Weights of a small mixture-of-experts language model, trained from scratch on English Wikipedia: 178M parameters, 1661M tokens.
Below are experts of layer 3 (counted from 0) of a mixture-of-experts language model. Rows are named router (the router's row for the expert), down (a neuron's output weights, with its number) and show model dimensions 96-191. Each number is 500 + 50 x the weight over its row's rms, rounded and kept within 0 to 999. Numbers have three digits each.
After each expert's rows: a language model's description of what the expert responds to. This comes from a sample of Wikipedia text that the model never trained on.

# expert 9
router:506493603522585491515446565477470508512593571477472444494511541537408443497550478495469457455466504447461443467519493410539491436618521476491528429537487493505472544525446426651452550477600503513477586488491444561494475504553512487429434479507598475488465428545514476495491533572620500484
down0:528458551520442535628428539543486433480541417560578515478432570477454533392457552505548596456422536511618505514510469492489541498547519546545537473427430555531494572459433409537525447544524544448522498493520471496492401506452484454511544502384533489476575394475539484549413515514617525592
down1:492467469588531422505504478480528506476492510549505489434513481510455487504491531546509404472496479511471478453468456469477441516544531563496495486467534532502504578538554424624413490505517494607401507537624521491503605431587525487458471425489503552513457510520512561532505529503492492466
down2:465541427498448503486493498386512483565533450597490576438499548544465448562463594494540515502541517482391455486439640464473582478458545434487438541488503428487529525506525491580519556458470439482500540511459478554618521586529576490594458513511505473477556521557496421462484509521618511544
down3:590500493436501420564623449423512510557526472533461560546495559552506479537495562503490528467526534537494524479429496470600516481442473480475557590506568514592483518424518585509448488501452447483630518467403518521458440461544578549511497513457456579461468550607490511565537441444510709530
down4:513499545371487431411441464485460571465533442563483552507530605430583486511415438555476410476559537509490457460511593514498459515524446505463541577563560498533544514453467626469523503507533499537553442464364496557533435492536587455554522512529547549499507493536491487475511509472446495571
It responds to: Subject's main verb

# expert 21
router:484541580453448518521471582414571510576570466549539514511548487423448454505554524529485527495507593393444467481536535407421538455474437470521455464575487429449510416539579423546529564571459530484553485467511503582512599494573623510425459495579583565431468491570504484480482623416553531473
down0:493475432515518516535537388701520469544463407536541490485487449394578519553462437522574559557456549481515526599400521453477424609476525485476441507393482548471460450513432462556530520534518444547497485524471594514466525561491516501543432483542568487579423453576474477596483453532444546484
down1:543498500558502597544417460596553572430460530489507446516483529477443512522514508481505328476459507516489517446591489465475484524439531527486545554419451446499477458480451532465526486486436587548541525406468471534518615512553521613507525517569483595482476559410547548500452567463488455470
down2:502483528494528549541481485373592458476502569566475550514465524575539536468516539473525450584502485450559552566505474480483540435500559501399501527506506499467535447511428515574415550548487460398515493405495532558521503526449530521460438511536465443524502512493529458416461457519517511528
down3:481533537434485428521466529492490464425480451415545480496515520530447513466477559534423516517523563558465487445587518447473476452575564462427463486430527501416491592517514488561413504487429394494517495503562597535486531493456404475555494488510530483541516588479511468516490515515522525501
down4:537529533508506588539468489516611527508471488481440544468561544591587470537549564406488436505436551513488435510492560381538520488480416473531443495492413482535462462463491485505466532603348495503510453500405487522533552497482478486487460583575560390441478472451532531525473521510527516532
It responds to: Opening quotes, capitals

# expert 37
router:506568519503579424493458608471538510554551470486573518492537501525412514447460451475566515555488524443524473511436533457454522401588529522579544493543541532523533535528524472561514466524537497421564509427568450464465562499582470425437441568438557540422359607462455494511560609503551481472
down0:497502467510552360502521488479490523553420491474447460509569482468500527383592486606552471484428497520550524469507636495504468420531405547514468449589507471550481566493515408492490462507536442491498493508477521476527510538512541571495518509488554528476475532432532563491613459476573502634
down1:534530504577455438539464493453550536515544494555498543521455578505440495516420531500501474424378552537518521515571520572514414525496520548582553550542444528489518411463597472461469556481503500518540517432504496451450470497491494644500360478533446498470412583591461467415475483575552411487
down2:595493415400612500562458520505515487396522543417507496416596592453602512484480370455471413561524520512466428462480520410564478494505567387477437505502460474444567590471513485547438481513492459416571473500572462464461550510555491500462471482492519438571556530497545462528572579518534470513
down3:499514461516495522475538469449445455499534506507446577501501512405519562463421444479477443598441406496492488498460485507562473486446518560521517504494475533506493535502484514430526536431448468533526514536504542532493402548538527528490497460600459505433488436405460481447596534483545587395
down4:501512463513516471577459504469568512491559431481489423491564482552556488409470563490510528505419499555455456397432511476394504559458546495450467422427542544525491586445380540489437512453512469530617467547579587437454431553571509414421629485552449514534433449431498522482547567475524504456
It responds to: Foreign name endings

# expert 17
router:531513536494461550552502518587619479507559542562533395589517440497511531406459478512567431551401588472470403420460512581496525383502476485554547407616469418483491488577506588578462499494481571539499558468517486516612564497494671449544428456508525517424545489499532465464555581507507495468
down0:495475476486541490532485490543537483520441497404538412409496517500562462528451500460605531561556574470545551436520458527513494494517485435459529542510547528455569438592495499369523464512527535442475486558442450545509511532586545410553508462466489439446463511506430508533549520441589423551
down1:586513502410467489565492496496576569611476581395430511474562449561506491451562522491460394474515470532419464427498522430430433501506500482452532551492531446563445504457458548497548604559521523456418498533624468430560452517436501469600580442499504457567487402513438492508503575524530523452
down2:356555467592460607492519547484421480475495513502456486507375449544505497526561583488520456517456488493496473412490475465490528469551442540417512454509508478457498414544488477542464527514429494492426503543521448470546551564511455496424539476487432419507450471478414524493525477448545422522
down3:471452535494515514510458470453477577500550453563613509437472401462539508519461529579519464472605473551415456481481495470485475479459464459472443469593489462468540481401531541486556582450453540550513539487492497537512583554478476428645437420478452454421517571546501484527446398503495405417
down4:505480518392516486446511472507570547519458482407496486492529563520466625446573459539581545480561547514487530463587529526579522476603503525627524463479520516521532450397553521463472512465462516512463435475416490492513532548544458481483477456452491515468605481537425417548589514572430527488
It responds to: Table and list punctuation

# expert 52
router:524598539514577472571457550564473479578486508436559365471473439573417474503495639517502563487465540503463520528484524464573492423480530558468507470593469460433489444566520488505509559509546533456527574473563451478560551574461545459455464524608528466471510400489486459508504578567479504463
down0:494423523469487512530422561514513554475706495501567535437474492557491489470491456384450567472481549545507459466566502565384514557497567474562475429494541512530556484600459494499453504527495574479466483459511453550459550540525489511575573511549496479503526517503496531555457462513461500514
down1:528443490481514463438538541527512557449573481472435432525499536450509512592463385491462554515486510450625582472533525562474449536492494563539542441467462449502402494549552499475533510438573461463534574513512515479462498538622517467532582500550446435394534473535472473543466512395443540506
down2:542462497409473451510418405520534406489620488470471590494536509547475480564515427570475547445511521452480479577453480481508517520491513483485544533480581501449473508493457460471559531558500452567480573548566531540386536502424569450541490590505491611475600519492551461542514445515488501449
down3:587528516492567455450481529509467461628424483512441481547469416520470505476608538477422619562491466583514460407496467476555478522553484517512513427576538554471489497544443538495545505523512489460458580579465509564523478553504531384483475436510419420549606498551548486500431513557543534440
down4:491473470491481539466489489539526516514502591443483587527494541489496458474511448485409571394541461504546504529579531549447539498480571594515524513469581545486502578463540506457497523526441481526464534485552516504579559522437501431518528552596401538461526479510434458447565487549491521446
It responds to: Section headings and names

# expert 14
router:475519543449497497532519602526517541470526478465530463434563540520412510434560534557585532401469489572441475451582531532550520454530496511508537419518526484537499543642485510473476508483545508509512487495495538497513524480552584470503405444582560607468479463503527425398494550500470457456
down0:473460508443473574524508510414526518427388489483467460618470433430453469492487419479529486508418477524504444427617466496516357488454516529561441535473519441599496463437491521532493477528482441455425552472472459366567467474540487513428525538538453547484597544472619537438498537569469487499
down1:486528458499506448538552572430519543436418608571400402488517451446507558527469521497513574468493502539557544514520520475587472469527436488501586514427440507456461504479522502501524498633557502424578452512493487529428517430495462547488493525527458331550436495509457478548504491542476424542
down2:546502496505504515483550421538488529416422461596490480532405435378436497430466510451491506592559546453497490530524555525497421487480526448524542453491554628531436495535545523483545516565580446428521521518604568568492551438513438467573519529570516571598518548479552527508485517510476559459
down3:456465492486519340478456449590535506508507442542396529446465450438510534463584450428475575494540549462544527447486573507569571437517574461575539428509480476464570518499514520453455474483518538586455541599538488557502516602516562477404415548546458480529533498503512525421593558550450483552
down4:574552497527536534566517448526449398461533534475461492566463508494516426443449551505524500592499572427426522527527424457469537465424503454490541493477481482582413462446548468494494553535503538505538461535428500497444437497509479525490482391460540594523462522478440483529537535470439441475
It responds to: Small numerals

# expert 4
router:500465549567520442456529521540471467492520530488483526548525505447400487485549557493494465538454540477439471472560425452493455481550570485535513431495425481450558555613569485503494549545485491470500567438485527537534584475576501476407445513472510514496500532530441417517458520392451518443
down0:482499427471612436546434583502409556486481518472485492560534421506444443442482524558576502544497527631569509456479508424468461489451481575465579667496520578549529555546511414494427543569472543498466461421496465501535472526501630434531484459460513415494492548455537486418471474512515504518
down1:473498417378546443534518493528416483474524537494543455490507498474473503488507478484500491525499450468572517492468487475465518511517368441490534541459504633412587543480478578468412511538460454500533489465503415545463462471512564372449446538488564481559471545467423505415511563443485449573
down2:568496490501544519471467584528544487433517505547541560562519509594573553546532540468636440574577510581513394538430510451392497536567497495463594574493479520433550602422475473447514425493510481611501500458442521464436527561529481626476500451470562412495477515437449573512459534403436563516
down3:342530474531581568444465536427461563528387481598500515480601511529525556527498498467514564530404540449455473434455552491544483517553473497580559506503493548502508517512477385477481474460461552537516482506526471450451473477405403470416507456533520418481549522546530554523530424382538438542
down4:496539474551509513479450436582449532516488504461522537451468488483507470442537478481523529441546515496577525518525427444495438541398461477511500632579525464550550478478406514453495567484519591535475531423407438443491525573466519509552380487443496535431487507605414633480514486512533471481
It responds to: Head nouns after determiners

# expert 3
router:487528636535466551481458538480492563563573492465522443569569514526419458548623500510472482537505520423420425539505496448495451403552469501525488483536568508539471467511514438520461461538492561470444457401580466500528457431590473467366410549484570499505445463540436480581556542552577529447
down0:418563415555615518435519601528533477489558471417535556527497428445467572463525493568495443531522454515589485487601473511491561543458446588544441522490483509415490510447524442460554543511455509548417475492497476572484577495572411478437520477477473559494528560478441439479504493502578513395
down1:494535453447506468546432476527560544430469484490458530479512473479592539572542401473459458526390562494470543493482565488466475527387495468571459549480481575435503540555376471471506564603492558585522512518472413459498481501461504461425518488534446448531466396513550466478523489561534641553
down2:528447484517449585457549386477517461506551504479380480493459424477513530518436519580406396487501533428561422514530512479434444530489506482451563530447570444491507481525539591514395460504547557519470484608397355568493473484519480502499497641539510512443434497452451505470481494449428525455
down3:472562468464467520477551558457531523496515569436520510508562525474537585435452594546520478538509501476511526469419525527439517466525550496477430479535576465533478588503444448523533487492514598588540518538602473453486541498572530468523463478462524541407487567435457573468561433503417445413
down4:473471488581408478447461512536477442461486546443506510533419523518525498598478423420565524357578445439489438461660690495491497487532595568487474430463557592459423539530499400559544504502517535482500459515511495492532468431503542452525465524469451554517583478513456484500505492466503421527
It responds to: Comma separators

# expert 44
router:405465554526508448528536480548479422529508487433544502541528472531486583445528612555540576407489563421425501610501442436541423466582474504594551422513563505509568512504586509628510593606534470411550586489491518504385432446597500512447490526550530600488514413507596508473515547552546542467
down0:523492463610440557539422460443541493532545553496581408485562485479565585522517454446598492511461433456567457510588440467491487558543561472446469456485487527549488459434582570487447493484484501517462468452518522495513509482453443448498406562491526609528400502458534462478427401478460496480
down1:551510462546508515548487463504555421500616498554532576486388385578465524576479550405360539574558503388443439498471465435497551570432510425483476571511521493392566430455475521561619525505590497487504528486498538519409431436479446574425450594466441380524465478501426503552527500452502474469
down2:561414540483494537496532456537589430525614425458450491509447405504474459496549563503571542490435412493517559492478653460477577399467590499489517487572566525450474427480506473485474552515566378523453455483477492463420540453454445474556454478487601563523503489524494568452424462483497565527
down3:487472498544479504514449498530462569532521533422559447472565494546549547469495452480498521522553576510506468473456462405495479563484477455560504486512424467414627367490520441479525493461419585453487503573554522520480474460534466558501484560411424484528467499437454522566614478535524595427
down4:490497478457479498456512465463511460466459465529493600489485513509521491482485407451483538363505349565492563502467503519512403472541545512491448577581443471515471483440413525475458511480451493458539537517407439554572429557486498438513575542471500443509479419518499516447443471451503509451
It responds to: Table cells, capital H

# expert 0
router:456567548457443567508557555610506471538504452451535496511489495428394446439552422541537521492479533453518424560485561512465504438519520508539521408584539496498533421509544456526512623544529519437462475484459469570484533467547537423441503524566513505526530471504507455430546629453445587437
down0:524556530458515478528526403450509546520604441591551572558445568492586463438542501516456439512470485456531486519487472532516537489520450526462466499471550506520469402514493471486468521460445584479672472382569547502549550445546446449518441416449632583537400445451500510449521436447512600473
down1:420519476509499446600600539537577529468536564489520421467519462528437554414501505504548555495535530483520609499475487419536428457378449541530566494525413494551506424556561517504519423463443582497480503537530497570516518517547481447513410479454481514480567453561456517553516498518507467425
down2:517310521487460593503440461467525542471392481437540529493532442526504585408557519460496578507422532559533528473579445473479467471480548506536429528574505509534484447494442505479483496409453495562503483440397540487540534481498482402548560436520530497498474445461460519634484536400518550489
down3:473463494558583422542615475545503513470511406459409491446453522436496429538447508427498529537469407522452493506564539474511479561512539557499491462555516524495551511411601624477505419498519484467567518535505529551518474558484602482511535561614455584451526556403551516576633517570414513487
down4:473465504446616509523561545496544446439392474559534545495537450543491480433516496488560552513527482490497556502533572545520496565380547541540460517530414552444476440546467431480488464482526545518568505547472428528444484441532465461527461452559529416510451486471534435447472541525496484486
It responds to: Name-initial capital pieces

# expert 25
router:482510571492422570522563521499576521528517499553572451472510485552470507485529554443548483531571528458488467542499554557571489421518482524548559431608429435508472442566527438530497542553539504465483521563499412581524579521554624419471506479581492551599555447414413441490458524511477507507
down0:497548478437478393496478445565527486484486417523520411512509484517444531541531508464497528516465488519420486564532538405480589460432514443517557448511563553440543487561505509509558512475442478530437468469525469575467524463541518551476419480514494535514464583580487451615503508543565446545
down1:396567602511450516497525443573511494515453491467525551547503605475529544520523446441434546590484541557531479470446506521449448511616525493546515520577481499414479492532552457427573376586538510533526555492491490489539480548491486549511542505514473602494463503483370518502430568528576531419
down2:505522510476444463525620457640528508434461488496525495410457473427436536473446476429518472556574525488496448471532518563524497528467585516541580573542527456540498480504537492460522439548519525424503410458587554552559502533506570526635403550513436478549507474477506355536429534473585475494
down3:435471549596489500568408523385394478459467565523551435482548551481437461513466375460647484457466434509426508436480611478462551432458510455579525380453430522525394506487445453544426632462445583486462577476582511442483506542407459414529494484450526499472500566529520510483518493457493500488
down4:489447570426556583549540589543526558557461477481540549506455549471427540528475560522564554452576580524576570464540414531468436475363486477501486454472580516519503460489609549533520553405561493503503494504483521587408437520500477417458469474553547459404542547483491505427445522585505531411
It responds to: Word-initial consonant pieces

# expert 26
router:451504470567588559480484581555556592504615513526576449540511433514446487562507591488527444539386548449490480515468568597507553376507448586467583458541568514480467475588588502510501598473485541495431441400480490472562582480543553466446557444545480489477344481444527419486560543517503557426
down0:534525524457456530526482480518459508581611508447575479484474498517562528514471445468596550570483474623428476494462543574494483530460615479493464517472442478458507549468417516423518562585471491511545427491475514440489542541521546517491543520505594525518440571464481508577470513493539512463
down1:564573467561427514583474533494509453547567601545511470439549576506409527571471499548556467451460513603437548513507463456505484515471429548555554560432542464481535421481543508496469511458525517511520493464484479496547597514513502559551612477531525504463485459552519534546558537417542454545
down2:417552482553511520470591543582400509485461474532566573491549608574453434437486506448452499536516529463442453543498488519552539561436446497499479508486455473471536472523541500505446577459458537446491386438454471394494565492530527510495557477547569505519563486470540573547488567477506489604
down3:490519477461546500476519520493526474573551471482512512527469516505525523535575483482530499464477508553432550526498465528434534529528511462467535504484497563452577493517474547554511527491453442537461481567540414565518629523385428415489456443485406513423434506584538530576477534473497494440
down4:482536521467483489461415416405472547541476470465501439552476467461507464571543511472558552557543498510536474380612515480548414493476480398458574459522417521517497532474383539481529494470444503548496586519480505494522434508642486441508551559531455538495558451476431458540521470510491463439
It responds to: Mid-word fragments

# expert 24
router:502468604448556483490454579538537545436545485436543453512566474466451500491529550513477514450485537481387511512524496547492452450426531528540513438583560424482512503563517504526438530454490466451564528465461464450545601451525642565489537535497582582535468506512488441519497500598474550427
down0:472524542577440521563386542482581511525576511547551503561517473415476425564420553526440446570490584595557529435504504505498417531543523493492535573455501506526572486392578432516524491490522451485498563522436503451478496455479437456596636506444458416510579532524571447540482514447471468370
down1:515441489614429430424478525451569490566515513582443547533504416526517497573542498475506470441496496609512514487558506487461513563588492508546438592491465480565516471538464414587465578510488594485442515471587551552548485444582446517543447568555480475499418558513534617534601533478429531528
down2:401487451512504598536479427459561554530538434462435570466458567602514478530491520462401519456540416509418481417487524440535560476479485551437442460474565494488506500439486533498463513570554517437533519459484539441539496453549518438545454464468468514449575605522506454542475458475534447495
down3:511507561445508487478548578561471491529501415511524521562508503534515476455428545563544537430477516478520499468467493456429470510454477525522508574482435541476480476421522561488509371509423554456466573518500454493609456510481502508514507524419450510439509525547533521590497399465530461452
down4:527502421511523432545569442522502484521496432422449405481458594546495523526481423471608417482570577491521466431491432523520497483438424488448463571433578492658469544480514432473563522550506498566531415529547576468548457484616545493548548485505480505522529428448511565495412509483504474469
It responds to: Mid-word pieces, also

# expert 47
router:448535535472418540486568516546508504514534481507500494423481502464474421444526534501519519515510484454446423571463508527434434432487585449512562438620577446506470489546531455530483543529497511405476574507524500582554473447598584430415539561473515574535510473414480484444571618527421544408
down0:493486565547607497490479530501553509512549481468476511522499534549468535465432517460609475535510507491446608513484496508568443557460518474538530467402476497519474408550553471554466521537479520445513442512469520503532472442485524542428575490501396482506519462476508518439472485525497520442
down1:505484460510521552390504472495430402552507416461598420485555489588494422567527527447475515543498444479574566541446474508483523510505520471385497438463460435477412473498452502541455474516474478491453497520478590544458407560437438554474503433467581453526484457463512460559457463504507504557
down2:605542518455464535473551652542568475564479456548536527497422468604478528539597558458482554558550447495422520494506390506474500504515635489507550620553490385535543446524463450565549564470498651479515423490520447528546511544553547488505559491518486483458502515540492439590542493513499439459
down3:506537467520451572628456369417488537517527543457568456480475515524446531462518507503527472497553670559554512505550472523524553454465536519511492538496410547483500522490496532492436460472566529582452493552570505535488488485408500537531499512387536430478519605399510547468500525441472428501
down4:549445446524479599519471470500514532560470457460495472542485585532450507561497451418569471564437408415495505510523532370545532422476444397577432492597547465455542526459421523519548423532448552450525458449536447484464533554496471459523500552470531498545529489427536500596515537443518530506
It responds to: Proper name starts

# expert 50
router:474515531488460549464526601502550490450543436516535527510537449484453495522618498556406510503526562478421505512442532534522510437504565476564488441478539450496561434540566463578494539592469458440512438471441485509491597406581520394392432519529544583493419501485403455534475552637518568429
down0:487355521459484425523555539533527462547532504533542544525556447550487464561543559443576497515449476553513401472466481535558499514488443479471525497394442519437546519432568487425426463535604571445513460536471512548479463530536538552491424547464477513485387494506550493517542424505474637462
down1:507480505545541490547481546499485542599462479431515434496508605527455419515542568577521545531434465405457470599449475559411552534579581497507531444414485516516447465543476439472466519510637476491528585619553592479530518489548469488525415459488458433596540427531487487418477422531617505510
down2:494490473515503464415483433535560418478505452490408489553558494458510547493433520436489485450513520461447492523499492628476348488525509553548534558477415638439584469436448392455472474487536531550490513593498546421535506507460641453478519569510506565439478540441374529488496484506570522559
down3:540469562481456442437442503511514497527455564523460537448516466560585592321443410454421576454483489429492507408543528462533496538489485385484438472555428500507501504517486498482476503571456619509482466437500488502476557402495589524473453546495453488525536426586482449489482515553470529444
down4:454442460474533513555494421469494546463453430534494539516471543457574480476438498594527429568376452500579528504432522493580567455564523423478469627505454498520531460537500460593483488629507526428523455503452499558543625463436467564522541473590526525443487525476540426497496478470539553515
It responds to: Table names and codes

# expert 10
router:479472676500500531517538636528551510519537470484540500430538520408405488480596454513504542574486579444508490470452497533455470436547509447528521392555483544516598474480553428619490554567515457566519452434442479508462504470548488388467487505499515566467526486529560472422565607508513515464
down0:541568452527452506566502420468467513476507508543548469582409518552521608641550549607511486456476520428567489556466520513547520601433513469495500516504497546515603441469458621525548527416459408514582450543502570536478490606559594545570550479544439482528494442534527556564457596486492531395
down1:444522466544500474483483503573504493441501466601422473457573551574561473593425479537532572477477511447440436507447539459501542542436479446441542516494471530575480455505431482526486574463515388500460437405529537601555520423464531508484501474538426441555514474547535459419446444530478505492
down2:431497530478531631447596461450539485520530514536495507474605619533513420523520514531529527425487496517506506532427495465569505443568442519568530530489447457579538513536432514574578471436405509532545502447519531511503496492501425488497455463465554540553531466536584474574431490483443534523
down3:530476499419435441520515490490584482511598486532436527517600447362486497583411431439482493457561506528520474469521495507435527597459573472501492566515550513507591382478517485475509579553503626581432593583550583526526493480490450450526545627521460509538609500534514546443544494551481568555
down4:513507460526458552534585474528574477480470521481455464487501449502607502458399483618555551494555491533483494576444510496432491507539503551531528536441446502485502446469364431516524566455599519465500512508499470447557494516602493443512504499401425512451593516493514479580508482494444448538
It responds to: Name-initial word pieces

# expert 23
router:432507615481544572500452645544544523453545475454500494507512459498408464513527521532579456463498476428444467483435570526542452402575518403525535458586450462560451507479496454590512542440521451501437507456464461504450479516545555476410401465543540480491474482564512419444521541572534481400
down0:403529457446546563515566506427543464469524507478466547479460493502528503517524476528512547457418440536496490571463519468548480518522455407474481482488502531383555527513521593540458435479446446485446508498426562460522542499428422555581576482512356558437507443488452455536553546502567561602
down1:543369563539490487439498521516447465564487488545515544427470529566611520488457479525476545542500507377522450540465508498469496545434428481548486476495518533566429475470525489490530463496459540519527527516466585481469489524456551499570463490431462460577505454523454473494506537527465491471
down2:572459510503488553480409532475480539504515461495449508483473442475453529507535509501489490466498402460486485515514485490567504450572546437543499576467427494486482456491475463446531529588514467552468460475392543449539517401467450563470529519580543470530531588528514526503476446510473489519
down3:430524561530451479560475497445525441496580480534462472530436448464455572457509470499442539486473601504484483478587505548363433543570502455429435465516509475554505539486478473518444556473440412510478507446489448590476548508555446486485513527561428469434414547513599409453500542467509525477
down4:560432437500462502537538498475491475586458550526445445427588510431599497432541504517351457433471535564388505539530511559485501566464391489635496551538484449519520469541561529455563457495473588465448513477572504424493521446441461537488507542507508509409510495472540467568562535465504552496
It responds to: Verbs after subjects

# expert 54
router:533503567545414562435541560500481434568492523466504430543499469531412420451529434454516439496452487455475477507452528522451460473543493483486458407513502523492591511559488374481369501482503549439498479431519431528522501520620539520490496510539562519504397485462523419440545525506603507431
down0:440481570577503610552610556487462529484566510536512504485522605434536467474536506415439495505524514461635451548520567578522409519527444523493566457587481536409439448566494406484526490529577490573497439454514530489494433429434488496482480531485488511462527550442429463509434529573510494475
down1:598503581481504512470461530517653385450517454580473515470517587427447471521574544550464457630512522594469535569437459520506478463517608503566540477463545595575467506442510521557561514623497484504447488427529493539505508546439483457537390499478501668481510523523483530518545397514533502463
down2:508442463501407531481372523409508472523571588546548572485501583424522531466472524559478414522508410500486540515486468517491497521575529566542457521504471438475475475538483484512518496514486545442579494493488528497451473483494490539585525600500459634539505485447456532558470513429419548541
down3:431535448509502560463470449469450390521504406521491465587494488417486456518509514492498403512519438427474480462598480492523495442524600508530510588467482465433479546485494487453554567529540479585488470465467423460488473486487440467325510454490468503534597447513525494516529445527614573577
down4:438443367535402551591518465535474480521427459539544446449503548540458539596519438455543561523522571517531497476450558471490377522505503541515581546533476476521482478543475572505467409482443547456469458541500509445537481490495486535487464428509535493550462375435528464536536517511447526435
It responds to: Sentence-final periods

# expert 30
router:424485583504458465414567558484511547483575556471505448526479517520450547580476557504621537518565536535461398532504510528532499438525486488517467467547564461418474449505534445556529536534486522427442495535487476563490610443584569398519453508538577523497442429390513451412442543490479499478
down0:491477466445430519551517564452454516510516569448463521471496512437576501549559576550459543515484418523462492570496500525492449552405438503552523541519511558373522611509511501517470543508512535456508527450500575541511547491363401457591420552454516430437503527385486398549521545535491472504
down1:572440552566440548435442508486408459426482527526504458503568506406552505455499496451444495581473379508543556489477494470408457512489449415600520460462477411500541539483524563528510515515508415572455558445546493457564573490501518465453443492521477527536454448484565467408589464435372448518
down2:484436501511501457508476525566434547479508464474535473588372425553547537470481527491555458479533482514500553504446508470541522441514383473559550536511469490488532526522469523404504526544533481579596496415517612393443618502542485434514650552470528514488482535479459482473523538487529529585
down3:552462563496471511471522534554573512543552516423470566486543567479495536534458518503557569495546603498449523570480424430569561527493522544464500448450499536465522447456521421509513455427534570465471489486488560502420503534514524502527450512522498491459467437440559478453398512456510456614
down4:444577468573453511613495515435586501413459481597461471521431460518543493485500479507382416449447543591469490497491437445588415525439545550487557445569474575533450427445581524504502429471561543485476537402596621506528490467524522478426461490469450481528610496528492542427478513436434490508
It responds to: Clause connectives

# expert 27
router:502482567447549483507521612558541479480512515513557502486519448482451486526528580568564466493482575489500458551459521483528441450514500565627545459551530415448479509555503427554448493481572489442473485531465467552472522491523461489523502498512537506515461525511461497497512563506503497478
down0:414568462544527516402510386503487608504514499430525495529547454524477529546535599447496443517503390502465505391456397459482420471558423467437500568466539451639556480447460504492493491448480466552503489390539556490413560438499507427465554451592485529507510469596484462479445572538548470473
down1:487401475552455542507531477514585608515561611569572564639518533376527566445485452469566514459566405509578536477466543505465456413536536399527412455509458571513460475470452503421593407498502489443539468462503473434456491512448461511396466566454501572434517483495514436470427414563471454472
down2:443547539563450487544605551462483449456452520558429489471524528562536538595453490521472569539540421506528460431457490451474478480528554549528429488465469448501462383563437460437490508526445613478407509504525518475451432564446483447508488407466450472518505511534549525561482525558536447465
down3:496444536509497436516540555471526564503518464551527491487457598523473483532520486468549459448495450500528480408436553475420416519414472526531586496497465443425473491511474536496407398554528494560591567467489489495506554537540498544501496503566528426455500514430409429453548543495527429472
down4:446500611480453484507457529459537416526458450507540467579509588474580482566591467460491545541565482491501495500570523532566423498512474511533514525437450510462440623493438498551515476335499558433518453536474477439515435563377584572587488492508529521479524505543472414442519459496531541421
It responds to: Pronouns and table numbers

# expert 8
router:391524526436457462482547504511515468460559448497498453503531498523424489522532461553506513533508467502484441510522548495473499455473527427509550406537531552471455498489529542521508539509474390516463435502459429504482428495534482429428514494570515550431457500545539485482565541524518481489
down0:554499518432511488557521367572504448470450470524488510566537520468443481503512556560463587536544463482522545490440537470547522500491454418505481426481663569478472629602540554510531548471544504416493503486526591494554476532441490484605480458530409621484495505549598426433451540582473526487
down1:465534458496528541610485421441511450410574429561602515484530483541516568440539595479569417533451563414594489450503531435499519518542538451493539548524593498372473463395570490439538437473496483544517561414456488512486498485482492492474513562421567434426475445449562481537486559545415547475
down2:521489505460521415522450413495475450434470468468485501524440556526468582390538424453547540570471479540442595512506438537411594448491488422568423436469422514530512420575524572498526538562481513482493437538413445429518543431466508496497515525522487516427561509488535460488558533564481507463
down3:386507458514513610527575392495479567478541493479497444558525458459576538551567432575522512446534415479469454508436483536477494516500629511588424468523436525447515484450540568508486399491454505533577546571594525495514466461551550505453479536619567426474462472571500554525518485493548449576
down4:620478564507517453475433497473532460466509488525439533510458521487474510480512422505446438494430458444461540456550508574546423480552538513567511523492509534466477493499552569549554499535490466489543534479446576523399522473464379483578533487422374536533583395491454473490615446495470469468
It responds to: Indefinite articles

# expert 28
router:541519527584487536390645664584523536494505464527621447546452404523420404536500515540577477495429618477446484527534480549538513399464533582495456486535456505449546580503484540523508554550486492443534491484509392605584524500544528384455593457523552569483387497534481505524546577535445511511
down0:474497499550495592497511513489489477465450565558548522431458503508517566544503515583496537504571527393404448495463582543502537486505491519471478521448561496495539457556585514440494496496398542436514480589533516505549525519373488517544459441532463493551431520522489516553506469500578526628
down1:460500598541535435469424496548520411567547485519528480545547437459440406517465525453492513517563470481590443574623455473565512461498493461470595500448445514430520407477520434549531470472483524472541482337502467440451410467529476456466545536558569573538419509593556505486493494392551493489
down2:488521496546488523459479398554491547489422600493497610456454500510513569439518472541567574540547616458503562457339548562566513500502497478539514544508511544485448509558565491469522522514461501480482399455539540458487499454544470517498582521543550552518506520499542452463547538451464481448
down3:577596397612524490430477496445460550439480539480547479534478505437566509630515548513557462508594536620618439590463513474499450458505591499458408507484496480489524448480568536535470426551551469462547500556548422435440530478475435485464489470578502501459552462516441495516519565515420456529
down4:517444517507450555452480551406524547486548519499523397442453432478629494433504545511404517401485523534473546589601506490525562608453519542541518562469488491477508511449524414405604462431458590546454508399508532440553488562528509518554493464506434504450539406491505491504584464533477474581
It responds to: Abstract nouns and suffixes